Experts of a small language model.
Experts: 32 experts in each of 7 layers, 176 SwiGLU neurons an expert.
Training: a variant of SOAP for the experts, 294M tokens, 4485 steps.
Below are experts of layer 3 (counted from 0) of a mixture-of-experts language model. Rows are named router (the router's row for the expert), gate (a neuron's input weights, with its number), up (a neuron's input weights, with its number) and show model dimensions 240-279. Each number is 50 + 10 x the weight over its row's rms, rounded and kept within 0 to 99.
Before each expert's rows: a language model's description of what the expert responds to. This comes from a sample of Wikipedia text that the model never trained on.

# expert 12
What it handles: Nationality and institution adjectives and role nouns (American, Royal, Indian, footballer, politician), plus mid-word fragments like So-di-um.
router:62 54 53 44 47 56 61 49 65 54 48 57 43 34 43 66 45 59 65 49 73 68 45 46 47 44 50 42 45 61 62 33 42 50 44 57 32 51 59 54
gate0:39 59 44 49 55 71 46 36 48 48 54 66 59 41 42 76 36 48 53 71 71 60 43 51 58 52 63 63 59 42 61 53 53 59 41 34 28 59 66 67
up0:39 56 50 68 57 54 67 61 50 48 58 37 60 57 57 35 52 49 41 41 34 68 50 40 48 49 37 49 35 45 68 54 45 43 52 47 61 53 52 45
gate1:37 59 37 49 56 59 49 49 51 65 36 36 44 48 42 65 49 64 60 58 65 59 55 48 46 54 40 32 43 54 50 60 76 54 62 38 36 38 54 54
up1:86 44 73 40 46 55 49 44 39 40 49 54 58 53 42 58 57 51 63 51 46 50 42 48 50 70 54 38 59 37 60 46 58 41 52 41 67 60 35 36
gate2:70 30 65 42 54 66 58 43 53 59 53 39 49 42 54 67 57 58 40 60 40 48 39 72 50 47 56 45 62 59 59 58 50 25 52 62 48 54 33 49
up2:40 61 46 61 71 43 55 38 53 40 61 55 50 54 57 39 44 54 40 38 50 33 69 50 72 43 40 55 53 44 56 55 54 62 47 37 49 57 65 57
gate3:64 50 66 58 40 52 54 51 47 50 49 51 56 32 65 71 58 54 53 53 63 70 50 57 41 50 37 51 73 61 65 46 41 50 52 60 78 36 55 41
up3:52 40 50 41 34 43 60 32 43 49 45 51 60 66 43 58 37 46 63 49 16 61 56 42 44 56 47 68 42 39 34 54 46 67 27 45 38 55 35 57
gate4:46 42 49 55 42 58 47 38 51 53 47 49 50 29 26 61 44 72 58 43 35 58 43 55 60 40 54 49 42 57 57 29 35 33 42 59 43 56 33 32
up4:49 61 52 70 56 27 54 43 59 57 75 67 50 46 70 36 61 52 63 52 50 54 53 46 27 52 52 44 59 47 56 56 55 46 60 42 62 52 49 55
gate5:45 56 70 66 50 66 51 37 47 54 58 58 70 68 49 40 39 55 63 28 46 47 30 49 41 53 74 59 54 43 38 49 31 53 37 53 45 53 56 38
up5:40 34 44 49 63 49 46 65 52 43 56 51 46 32 59 47 48 46 57 74 53 52 47 69 66 78 47 51 33 53 36 35 45 23 55 46 56 60 58 39
gate6:40 64 48 41 50 52 67 51 72 52 65 30 34 39 45 64 31 40 53 53 50 37 52 46 64 46 51 42 48 55 67 64 50 37 46 43 48 56 53 51
up6:66 58 46 51 45 57 43 52 53 64 60 58 45 49 36 45 59 62 62 55 62 34 53 43 61 37 67 41 59 49 43 60 33 46 57 46 50 62 48 61
gate7:45 38 51 43 36 58 67 50 55 39 59 56 54 51 37 63 49 36 50 60 55 62 51 47 56 38 42 64 49 38 64 51 51 56 34 54 45 45 74 43
up7:51 47 55 51 46 40 46 58 34 56 44 38 55 51 43 66 49 44 58 63 49 33 64 58 59 60 49 39 33 33 53 52 55 53 45 60 48 56 62 52
gate8:50 45 55 54 55 51 44 40 52 57 65 45 50 41 43 56 35 61 62 50 53 55 47 66 60 53 41 37 37 55 59 50 39 28 18 60 55 44 50 38
up8:35 63 51 59 50 57 37 47 52 35 62 25 46 41 54 32 50 57 53 62 35 56 38 60 48 56 51 48 50 40 45 46 37 44 28 49 46 41 42 44
gate9:66 50 50 51 62 63 59 53 48 57 52 47 36 41 58 43 35 50 63 50 54 44 56 27 43 36 37 49 51 38 60 46 54 29 52 39 47 44 57 61
up9:38 56 66 45 48 57 60 45 55 44 60 46 38 60 66 44 43 53 50 45 52 28 57 52 60 34 43 59 58 39 60 43 45 52 32 53 45 44 45 64
gate10:56 34 44 70 40 68 49 45 47 52 54 37 56 66 32 52 49 28 56 46 50 66 43 52 50 59 44 41 42 67 58 65 33 54 38 47 47 52 46 62
up10:44 55 41 47 42 46 48 53 59 34 45 54 49 46 40 58 47 78 51 57 40 47 44 55 46 41 45 66 53 59 26 55 56 46 46 46 42 51 39 39
gate11:40 42 55 39 48 39 48 46 56 32 61 55 40 49 61 61 67 53 65 48 53 62 67 44 41 25 47 46 41 43 35 57 52 52 72 55 49 57 61 56
up11:55 48 55 46 48 66 66 50 61 52 54 58 47 57 62 36 44 60 36 48 38 40 44 38 43 44 51 42 64 58 54 60 54 60 45 41 53 52 33 63
gate12:52 57 54 44 43 49 48 69 66 32 38 37 54 30 54 58 41 50 32 44 47 59 43 52 52 48 49 57 55 49 40 30 47 44 56 53 53 36 64 39
up12:48 44 48 46 56 56 54 42 57 31 43 53 71 50 42 38 38 45 51 38 67 65 50 47 42 48 58 47 65 63 44 39 42 50 56 45 51 59 74 43
gate13:50 41 62 46 34 57 54 44 60 49 57 59 60 44 61 60 36 41 48 60 37 56 38 60 36 39 58 25 52 38 57 62 49 37 34 37 16 44 48 35
up13:40 62 49 44 57 38 42 42 40 35 56 51 64 48 63 48 71 57 54 57 53 48 41 55 52 62 43 59 42 60 43 38 57 33 50 46 54 63 52 71
gate14:67 66 63 39 42 49 31 51 64 45 41 58 57 37 53 52 42 47 53 61 52 45 49 63 45 55 60 48 58 51 74 45 66 47 45 51 50 58 41 33
up14:48 60 38 39 62 57 40 56 59 52 49 53 49 57 58 61 60 50 52 51 55 72 49 57 55 64 50 62 47 49 74 44 70 72 32 55 49 48 44 44
gate15:58 53 40 49 57 37 64 51 49 50 34 56 43 37 46 55 28 33 41 46 45 40 51 70 36 41 39 64 60 50 53 41 62 42 64 61 38 49 46 26
up15:55 37 40 36 53 44 42 61 48 53 49 58 50 50 56 41 38 47 57 52 37 46 37 53 37 41 50 53 76 51 46 52 53 39 59 32 66 40 54 43
gate16:67 35 52 49 30 52 66 50 49 42 47 55 39 45 56 57 50 72 57 55 49 59 38 59 50 32 69 50 76 38 57 51 33 43 41 50 51 28 53 42
up16:48 61 54 56 45 60 63 46 42 60 42 51 60 41 38 26 51 57 55 52 48 50 64 63 35 48 36 57 48 42 50 44 50 56 48 60 40 59 41 60
gate17:63 44 57 62 44 48 50 45 55 49 39 54 50 55 58 60 40 43 45 53 51 59 52 52 39 61 45 53 46 58 60 49 42 52 41 40 52 29 45 61
up17:55 44 46 44 54 32 51 57 42 53 47 57 40 42 37 49 57 32 39 43 44 41 65 49 47 50 47 61 37 57 49 37 51 36 51 57 55 52 42 53
gate18:52 61 41 55 26 66 68 52 49 65 62 50 50 53 61 41 46 47 51 47 45 59 57 59 51 52 40 57 63 46 25 32 51 55 74 41 36 54 74 53
up18:53 53 39 61 37 38 56 52 65 42 62 54 39 65 48 53 31 58 71 46 41 34 54 50 54 53 64 73 58 59 53 46 42 38 49 64 47 54 47 56
gate19:60 47 60 53 47 42 47 50 49 44 38 48 53 64 51 53 57 58 43 25 52 57 38 48 48 54 42 61 49 42 59 55 42 59 58 56 55 29 61 44
up19:60 49 40 50 79 42 51 42 61 46 54 50 38 50 39 56 51 48 59 40 70 58 57 47 59 57 42 49 49 64 44 41 47 60 59 73 48 34 54 50
gate20:56 32 67 62 50 45 44 39 45 47 56 49 37 61 57 52 50 59 45 58 63 47 55 49 47 49 58 48 41 64 59 52 49 27 39 60 44 54 56 58
up20:47 55 33 56 41 55 57 51 38 72 49 57 57 59 26 37 41 61 58 28 49 62 48 49 49 46 64 33 50 46 38 60 67 53 40 44 55 49 43 39
gate21:50 55 61 33 52 42 45 60 52 45 40 68 50 53 72 73 39 60 54 67 50 51 47 41 63 37 69 53 41 53 45 42 40 54 36 49 59 33 44 48
up21:51 57 40 33 41 49 49 56 52 42 70 43 31 38 48 57 41 57 36 45 45 33 49 47 44 58 60 45 63 39 35 57 43 58 53 58 53 40 43 43
gate22:35 55 62 57 50 58 58 53 70 69 41 48 49 56 49 58 45 44 68 62 51 58 59 47 47 40 58 55 45 41 42 51 45 42 61 45 45 44 50 62
up22:52 35 54 40 54 44 52 36 65 73 36 39 42 49 52 53 36 37 45 52 61 48 42 56 61 62 49 54 39 65 45 44 60 43 64 54 36 75 44 61
gate23:60 42 56 57 45 64 56 48 44 41 42 54 47 55 59 73 33 53 56 55 30 33 46 43 58 52 61 33 45 59 49 45 46 60 56 44 41 54 31 44
up23:28 38 47 54 55 51 44 52 56 52 38 49 63 37 34 45 47 61 48 40 53 49 43 54 44 51 63 65 64 30 71 40 44 44 41 42 49 41 51 54
gate24:52 38 43 57 65 55 64 58 54 52 54 54 61 42 36 54 48 39 44 50 32 52 48 36 57 38 44 51 36 41 38 59 45 54 48 56 50 54 56 44
up24:50 73 53 25 52 56 51 52 53 79 30 63 51 56 34 30 51 53 59 58 48 44 47 66 55 52 30 29 41 61 56 46 43 39 56 41 39 41 56 60
gate25:40 71 49 58 65 45 44 42 44 66 46 41 55 44 39 67 34 51 29 38 58 43 48 62 33 47 44 49 40 59 61 34 59 59 65 52 53 39 54 35
up25:58 52 44 57 63 56 67 51 39 35 40 35 64 57 51 45 57 52 49 39 45 66 39 50 50 45 68 32 51 53 56 39 26 44 69 42 46 50 35 50
gate26:55 59 60 47 25 60 43 72 63 42 53 56 54 40 48 63 48 37 46 63 56 40 59 54 56 38 40 48 50 45 44 54 30 48 41 52 56 61 52 44
up26:58 57 35 51 63 64 51 63 43 36 41 37 45 45 54 46 54 42 59 60 34 41 48 60 48 63 63 54 63 49 59 43 52 48 46 54 60 27 49 67
gate27:43 54 64 53 47 47 43 39 58 42 41 52 43 37 31 60 33 47 39 44 42 64 57 50 52 47 37 49 37 56 47 42 53 63 56 44 50 68 46 58
up27:74 46 53 72 50 53 66 50 55 46 54 71 37 56 40 43 52 53 52 57 73 50 48 47 52 53 44 54 36 56 59 57 40 50 30 57 35 39 68 44
gate28:39 35 65 47 59 59 61 56 60 42 50 49 46 54 46 78 45 55 66 71 49 54 44 57 62 34 42 40 41 49 47 49 43 63 69 56 63 54 56 41
up28:60 47 42 70 64 42 58 69 40 46 54 64 44 44 54 59 40 44 51 42 34 48 44 39 51 56 36 48 57 68 41 50 69 52 35 50 42 43 61 19
gate29:48 53 38 47 46 40 27 44 44 50 50 50 49 39 57 68 50 51 55 51 43 52 61 41 50 49 51 39 64 61 55 40 40 46 54 49 46 55 62 52
up29:58 52 57 53 55 44 56 46 47 68 47 52 33 41 43 38 45 53 43 56 60 60 38 60 38 37 57 36 48 60 59 54 58 57 53 43 59 75 45 66
gate30:50 40 41 47 56 39 63 52 49 59 56 77 44 49 53 63 59 43 70 42 46 68 45 46 50 55 55 48 66 32 44 45 44 29 51 42 38 49 53 61
up30:38 50 41 49 37 40 39 49 52 56 51 68 45 59 51 50 43 47 46 42 36 48 42 46 61 52 61 54 60 51 36 45 47 24 27 53 38 53 42 50
gate31:57 57 60 58 46 58 54 48 46 48 41 59 50 67 50 50 43 59 50 43 43 63 64 59 42 56 62 47 41 62 62 34 41 67 62 49 50 48 50 55
up31:46 54 42 38 55 60 38 73 44 60 53 51 45 54 49 64 52 48 43 61 52 56 39 51 53 51 63 35 41 66 50 57 48 42 45 57 56 56 51 61
gate32:45 55 57 32 49 51 44 45 38 69 50 31 42 41 53 53 47 33 62 42 46 55 60 48 57 57 52 62 45 59 46 55 38 64 54 56 52 76 67 43
up32:49 59 41 56 43 45 62 48 49 68 44 31 56 57 33 53 50 58 60 48 32 66 51 60 46 36 55 51 66 46 42 49 58 48 55 47 54 40 50 50
gate33:57 48 48 52 44 34 43 59 54 53 45 45 45 47 45 53 50 55 55 43 57 56 50 46 58 40 54 40 43 40 68 54 51 65 49 48 48 55 47 49
up33:53 44 63 52 58 49 45 42 52 40 54 55 48 58 44 42 44 55 61 60 54 59 44 59 54 43 61 54 47 60 41 67 47 39 57 70 61 32 61 38
gate34:49 50 49 38 32 35 57 43 45 64 47 54 38 63 46 55 35 37 65 50 57 54 54 55 48 68 55 44 68 49 38 49 39 49 54 68 46 37 38 44
up34:42 45 72 49 51 44 56 42 62 35 59 36 45 58 48 44 43 44 49 41 60 67 30 53 33 61 52 29 53 65 32 33 41 55 42 50 59 54 44 49
gate35:50 52 46 59 43 57 66 36 52 46 26 50 66 50 36 68 62 68 66 36 49 48 46 39 59 40 44 59 67 50 48 48 43 53 47 36 48 39 49 59
up35:52 54 46 55 51 64 45 54 49 33 39 72 45 51 29 24 62 55 38 58 30 56 48 41 58 51 42 35 36 51 65 34 44 57 51 49 59 55 47 55
gate36:47 63 39 44 43 57 43 51 45 52 56 58 35 42 57 38 57 59 39 39 67 57 57 30 61 38 52 35 69 49 56 62 36 69 52 54 41 39 49 56
up36:57 52 45 52 45 45 59 41 45 58 29 55 63 73 50 55 53 46 56 51 54 60 41 39 38 62 57 36 33 46 52 37 47 51 72 42 50 52 51 69
gate37:44 33 53 51 58 41 46 47 60 48 47 41 49 26 52 53 48 44 57 44 49 61 53 41 39 64 35 25 43 67 50 51 64 51 59 54 57 55 54 73
up37:56 55 45 57 49 52 62 81 49 52 41 50 56 43 49 51 39 45 49 57 47 45 43 64 60 56 62 35 56 54 40 35 45 41 46 56 49 38 40 35
gate38:64 31 67 21 60 58 43 59 58 44 57 45 47 37 45 51 39 39 44 36 30 57 63 31 55 63 59 50 44 70 49 39 58 64 59 37 58 36 50 65
up38:36 53 50 64 53 59 49 46 55 55 52 58 56 52 46 55 52 48 55 41 49 66 45 49 56 38 54 75 56 42 50 35 51 45 66 49 64 63 46 54
gate39:46 43 61 51 53 59 51 56 63 52 64 63 47 45 41 48 36 44 74 52 33 38 44 51 51 47 53 42 54 56 71 40 43 40 68 51 32 64 51 41
up39:40 57 55 50 63 49 35 36 51 54 58 41 45 61 63 44 39 71 30 46 46 56 41 55 48 65 46 50 42 44 54 55 47 48 69 52 29 44 61 49